Experts of a small language model: 4 picks a token, 423M tokens.
Below are experts of layer 5 (counted from 0) of a mixture-of-experts language model. Rows are named router (the router's row for the expert), up (a neuron's input weights, with its number) and show model dimensions 96-191. Each number is 128 + 32 x the weight over its row's rms, rounded and kept within 0 to 255. Numbers have three digits each.
After each expert's rows: "comes after" lists some tokens at least twice as common just before its tokens as in all text. This comes from a sample of Wikipedia text that the model never trained on. Tokens count by the router's weight.

# expert 8
router:142150084156137120169160172162153108105064106114148088110201156081090116127047115175161142157088117183104103194145078145127171149110067113158124091101129125160071129128112149159103135178143158077160156119149095112125115103152107136111125164178135118145099122106156152181172115152121164165
up0:135201108113105131111094148130114142092069122159081089123138064126146135113155114143097122121177070151103129153155122111150140106168151082052126154153103129139162091147115097107168176115129076136150142210157098155109162110106175067142092069081110109130141154083157121145109120110089087101
up1:095149133151126109140111110162137152085111097194095199121156127163174164096148097114148158096104101028141135147133206096143162141199087104134072164161141126122110053155143150115108185165116116146140076116141100145130082114115157067033158098143191175127134126114104123101150180137165085175
up2:125098170148115124158051122169166095152109115170151165099109103149082094133110177111160120206102071102154100123106111064110163191128135146103180142098130135056095086181118172126109071110163092104129148098134132134109077134086174144105171164160133060132143150097126097129107119161195128084
up3:133181166086176228066073097146147134085113138114195131128119122146145108211115168128138074138110053128181072095129102075120161162142131143127064176153164083116099109111112131130164158121158126157051145128121116140084156112123109155151181124146120039130107179110158111135074132186109106144
up4:153219140096135203115176161149138121067126142152121089135117150104106162128131135163099063091155052105112107144113130119136160087088119095088093076134128124095132123117081179094078194177104151080101099093122155114135119088100084153160167156110134097143169142160109114141087118112140154162
up5:152124120151131114069138137148099098166126131140141124115102065166124148133155107110133168124152087185148191151140099065118103085155140152156155111148094055070185114131125085121106200119138117102090118081164106169098138179177174053168109178117117145115104137096128122114153138195167128147
up6:139125105116155145120071159070126162099078108145115135102168181130127159084129208111167099141090119073094164055117150111116107137098121140105066097148167153105076129170130121085147119103091122147145156091155115148060110094197116127097108100162155128108095139076107163041121145102148075094
comes after: "-", ":", " of", " \"", " and", " ("

# expert 37
router:115111096144126120135164126095096100133131155141125190145089138071076109185162120188128146090118119141131118148110078133174142101176080124115126090087137136097144150107137112142121145174099160062153152129168169162141182167095101141098195188167136169168077092189138098223162157059108150129
up0:074114144112175100124104115109192149103166155081096125119110179135161158129174130094109169148106067136131195088079151154155154136110149085143160130162088119161127159087110108130135142106176156105147151131071141095131190078102227129081182150169131164115150146113139095171170125136079174139
up1:131211115093063118084160121149100156180125092152147119114059117085131219157180167135171153135110114113058117141122196148132130123079110164183126133138144117158131157127151105152158125176117118114159114195101197122146177153161086101065142145139137149137175152135138102140104146093176137084
up2:183108052133101128158181058131133175143133101124110132096066137120130130165146099076123094122123121147125114186094133105112214098131139150111135123120148120171191155070102170131092117172203138098148161142163141135139149148093100128146155078105148149122120175066131105136111127114096154144
up3:142137105126115104112158133118085126180094141163121146100130164115070131162133064110131177160128107076129139114130185169177155103138176102110127084082108166141134149070142159207084115083121106054174090176125080114134124135163083101102100159162126116093137160062115139116151121108158157107
up4:190097055180060077122076164189158113165165122137108146167108140069140128156157124139181085152102164111132120103150135132136187170133168168147103101147130099211186142160157109113162115150113146077145095147139090192123145136119128069118119076142160093146122109158128143106131096116170100165
up5:120106116107111089128090139131150162185139119117100096066095159119135169041169134119192146117123125141157108135178186162094132123137149169129087099147166136131098126131160092115160133125177080134104110163173188162149177146135124130067125163096158125128132118115116094123082134141106163174
up6:156079147163108094114157083073187138133124184090083164135159074097129162155125146117118141101119092125137148166188064116110186115169123179117107186152102162134134095084133108138144103104104178032125127158101083140161122141127118116150138135098114182146161093169116153143089159138092100191
comes after: " |", "|", "-", " \"", ":", " ("

# expert 5
router:127114158111090150051097130127136146170145139154125116135108184159169153101135148147145089098126083086119152160126115163107188103135114165164113104151143127134067139110107081099089144164127125148135201142145092102190157101118098142101125098096152111158098153141137139109093096087084094128
up0:120151101190108181111169149103096072107141106141143185121101145165148170124157096129163075139154132121111118143168138174102153103147138108140152104148182122138128083094097145146187115106165173157075082111081156138161186134159108172094137121104109135148144118154143107168084077096127184183
up1:139153137116094127117120107149108139095071125182126138142159111122066168121190184201146107138107113108090071109172091121172131141120142162138118104133127113087099121165083108133164142154093173154142143147109118142194102127122135104086058134158173138116108164114107145147130087072110120133
up2:135122128195123165125122128123085087152084107163109083210156129143104104133114081060112158186140093136165116145105113197123093131134116094148132076126145082132108118108114165130144146144090151125130121121137090159145157132190110123124099042148099098114132138129131059174087115104143170120
up3:160091119158183102126150100163135150097128117148106165093133099086121202089176173109126121144109129119086054093195070164137080150081078184126107138113090135144142055114149142144115122172149189158167077120135151116159129139116146135103101143136101165132131127112124112167092113108097101090
up4:151189147110161177102073154155149090109093160104176125130128098052059151126140130091148189133166148112061073115162176113125122100196144120156142087147088086050119116182194188176107077158147063123142122161137134109146152167127186086156129111113184130137151136161092140139184149142154124091
up5:150111189133140178112147180088140065074148144174188055160175122125116132148085113128110090093153174119199209083120090150124146113107136130153107145143154076162122156084143085102184149132104155109126117108090052147093144143148143138161089126117145098123111084168097116126189143113124115135
up6:149147140076103095113137163178127131155123112123113124147083169133181127068111110091133166136115131131170192139181172132090065109111118155125133158141145142141085103203164146117070093120109100082099139075123171140107117172157152118144074081122150169108140198072116136138122055148125169177
comes after: " the", " a", " The", " his", "ing", " this"

# expert 10
router:113139158118109109187153165191096064151128165142167097090122161119092123130187077107145102086146086129074088112121164044148130156151116171128144109106096098142164121124121123110106054144102105136068165119098132122078125095167154103160133057107162102167164099142074213166142151162114099162
up0:135155134092144098195114103191147143113098090149163085156081118117132136193110074144148176160140160065129189111087173178098118152171085127076096103205167106090105168129139104125145168072147110128155089162121138107106176099179150130132135156124125144116129127101111099083125098082154120206
up1:100147090137115151117122109125110114102122154154153126135153143134096150078148129135178096135102136167087093111134176059071115129133199125127090116117173108091148123104116147112113143065089141138232144116090074150202161135128056131111153118124141128102118149115110177080094178126082120093
up2:181093126137178101090095094114142167133121061085153116101084132108116062120131153150189117108084125107138142165119110160146165159112137087144150106075153191165082150093125146108137082131155128140164174168156090104111108109126125108156138158220173111044104088139102107116166106127089077121
up3:151133127116064161184122106149119140135184107151151120116090159141103129189107139146137121155108107165157140186097103225102133109141109077114095153122148088116122113049168181085113106132109183101164088141148083147120110092138107149111122129149162139150124138088149145153101156083129152107
up4:167116091165072107108087047143104137134117131200087142226144123134080102117118156106139111139122118169178118191158146171165078119138084174142154178161118069135149140119132141125094111157119056161120146188114146164109129143104146150126107094158065206115180134103144132064082128076117062063
up5:157128123100062141138161133144100170151122053095184095157132167145188133119129121133154131156137194124126123148139158164100113122101091107064162072142137182146166109136133151149119112110162143159152168115075151082158137134123119139141103109132169135105103142108159102118134116063138121132
up6:143071120241147125126168109112121130129142145153101103130144169122153133134137150142199123136076114127109121150168109093145153124142097119102184074173119118143164136119145177135108115136104130135096123149140063105115137101088071170106068099103098137123141090156106134115136128077119130117
comes after: ".", "\n", ")", "==", ").", ".\""

# expert 19
router:110097121099098148141149154132078119132092159155169154107135146093162107131121120123157141114080127157072149096124135108106112065153131176146118133150100174192144137094137111147134098187153174090101144098086118133114100120111115081135120079100145092143218187142123167136144116168139158156
up0:138088194093194106131175149172115082085177193134161167143198111086064054096117154159076142157075122101145161079090118103162132110100131132137145138165097081109098118145102102173144157083150101107130149089100144072111113089078108123089143118160112119073113123125113104087111164101142071156
up1:143074120107082169100148151132131115141142106135057110160125111070105151158136107156100110107156022166153138118136139149102137115109132129195151088132130176150081099127121134108149113132133170147123124103115082084218093130109228157147096114208090125097122126077194107155131140123148131173
up2:148106148123078115151107138132104155169147152107125190191160102124073095112113109106104126088153109120160101090153119062094172186121134148138121138164140139149089165133087121126116131135132129102142156142106127186106095112097126116109116157075153150100058084082154068180141113098092167167
up3:077126114110160117076115105114112156105150138118122154139077091143067124048143159111127148184155138129134138099084118103149151139130123131109130111133132140107145192193156131100131183138157158109100094122155138131166087125142188106110043141103102141057131085135183087157107107135120112153
up4:147121182138159157139154134161179104140109139157091145130117135088152115160115163162151097088124099146126125102077059131169132125135181082134146124125136144130164123122067128135101156116120138087146130119070143155058141045121116126114182103153125100144126116132088126133125085106104149236
up5:125078149102188105135092122174101153099091153125181142131070083110094141079100123132140185102101145120155085102124161131148130141153122135115155116146097080113161128155135185153120170129072045118137087107148106053089131154122126090180111175179132109043116209131126150131138135174085054133
up6:137078134160131148077143180118113116080187199106133136105079049098131113115109095118093116069054129133159142106172089122120155106121192081125153077112165168127133159111098161154139162160201153129112117110145116092138140151116126122091120137133118174137077196105133171153091164069037136090
comes after: "\n", "s", ".", ",", "==", " =="

# expert 38
router:105103141139149116111134131104112137176151172099177109203111134098142085161143152137104126091151131126144120161157144085115073144104184143114118140162161082132162169095089143185172134123191156114095100155146108078087120132077111177158188074167102105095135124103112128110109194131136114123
up0:115084108142085099143110056136108092125143154178189114113151143119119115159086085129118144130111165143156188128072146131111184123088130126134079211132114143137117135123078112173082146135138098136141184125176117143128189142175119112117135141119109129120212129150055117167145103119128108151
up1:081150121157136172104142127137117150148063145126117055136086123160130093095147155162130118110146089070064132099143102156094144138104135094111107086133179158044153156140140195131093172133120130102122134169106219105137100141197130152122152131097156184122086176096141190127113134186101136184
up2:150181211173123110124123098129161105099095128122059098176122116124134144130173065158125183145161137116113084101109121083113172170177132159087125090147107136096105114099105111132108126157105072084070090090154121108108138167138117129121134074118087093137168135141151128136173124107138149126
up3:136078125137101111077124121176102113146083135092083150135151116149172099134176136117110123164148107106046152136122106154125181130101165173099113137127139143129148092135126140116106062166122077161165098082111082107173114106115103126116167179150159069088166126149098220131112125172112123091
up4:152178101080128117160099126087174169162097057171133142139104091127167130153088133161107068123096115108105102123154125166134135129147109192154089083130143089048142075131141133144158091075135137111139140161084120155155084116112153081107121143167128136094202109185116101143136071082129156142
up5:120235173100116091136132120116192126122163114155078127101155161102082103128124089106064114147087154061146119154083125138176109127106109149139161151130173119173072173082136117182114132068170054120153095104165175132080137100119147125074110213108162127116147151100154075116152126161129116089
up6:144147173133100085162140108128160116100132094125166057176143135145125130121124139086130070176158135073058151071188125171103116078116159150121147142065129137119124186182121095106129135081132116135127080214167120125114151047073141137121084113155108116125138129140171107151173130187112127093
comes after: "2", "1", "0", "3", "9", "5"

# expert 53
router:075091113173172151123121131147102165129147086152109144140101141075142080148127154154179153101109129083173161127131091128067125161153184090060082086153149114099120139176045152144144101122054179124078120195150117078148066154144087133182123138140122140180151169147111133124127176108201152151
up0:107080079116144149082099180100067104213187102156047153133182150090148127118174124112160121109101157126079132138089103092115154113128159139139105082118093112083124139088168101092146128169152169164138099081111094112076115111154138114116110146121125053149184151130181094166150118140091071080
up1:147107152049129107114109168085158107127129087156084115112157124098168188091169148172175127120105091114175098132124113135170133166092165187125122099137110187104091145131104122118105118113121106156112124155090080101184158119116137110147191096144167126128170176171118184116130099156104092094
up2:140081136166153122135123106077152132171111100150161114205103094099194115129159160154189095125106080100126132177132075120102156159082144137145144118134113182110113112191127160176096100127119107093140184152102123131072086120147111140116146127136111174116130100108077147151148129154139194180
up3:122090190119143150154223156144142156099102161126076115128142066131092138137119126082161165150144161097131174166121139033111093144174190161093146144079136107196106097171185132061138100103122132134175113104097136056098114138050159158102168128125120172155131172055111236117157124131113080132
up4:163153138175111137105127126183142131113120101134165121139112175135176149121112124083165130157105138128148139120085159136143144123133142099117102116111103084131101140100162109135159087101101094083107143134113088162089130113129138161101088110187235097119163127159173154132154158115117152099
up5:155095146115093117112165122162132100111158119171052150173157101131138145141150073069106141170134093166118142138097084158147184102140143102113132130127145196202056086072104072111111106178119104192121127180136112169173135093079134104124090077138144134150165136142092074111104118155126105134
up6:162175147118120164114103141129105155119123168161099129141139130177095129125124109180145192139125135091121106148094125108093146156140158063173154119152180168056103146136124169112167113178084162101128204156167112125134054072145140160124170111132160154134152157170094108137063151130130125104
comes after: "1", "2", "3", "4", " ", "5"

# expert 16
router:085123133114140123056104150146138160102073166093153108113116141112121155190105137115142120083164095119108129061102166160152100141162105155150137150120131067126111160130129100131103140087114129124118156150168100144112154114168135060131143103079171149117161135137130136049101125173188101195
up0:139081155151128161176081139110146129125098145100143150161195141156088072113144131152114124114118115089083159122131173123167128120153069146130172122105115141098130137104084115156145132156080117205141144110128177131125144089148154141191132127124129063146111111138093191141089073105120204094
up1:137128173087140161125094170151088122170140132202134118143135143107105098203140146160083133103150137137126043136108104156116071111136178151129150116064159147107147159080090184119169122087093167105130124054148113108134152111083153047080138090146126093153113122089119126144160134098139201120
up2:166119186103119074101105157117126115120079079092162131085167118120156135127155036129129190080142134148084138182119115136122115175210110071116166186138108147068124145162057135116116142073120194134131132115173096097125159054127126132086166105135085154159153066157092094164141091102183177133
up3:118154091166148120137106087131133167148069135117118111182143146149147150131113113127126114143160153163094167177110188159152106139145107186123088096117163155108096121140070114105177165142074159147135134162118178102069102107138102145152115203213074114097157175113092078161130134162144128126
up4:125144174126167136110116078169104112145078091108153105178142130117110135149178132191084134127161117137111135149190125115123080154125152149114107195152119101155134067103101136168077116083122092106080140131080123076115122129089101153121094146130136110104142144106115131109113142156130158072
up5:114145135168116123117129129143128130126092105180109065096066100169119172100115097124107102108128103109159154131181146162156123086136152076134109102139108128148115125118133183118110166107105113129114133182127160157091164128141095117069100133071096113113123141133035136143116149176139103161
up6:131117120080098172136094048076117096117105149109169126122120157082094074138099084063159133139117068164119113083063073122148078103061133120157172142123064096154112093091119205089105117123071142102198167146123161178120095117109164132130105088056122080123137153148126139133143141115189152098
comes after: " the", " United", " of", " in", " The", " his"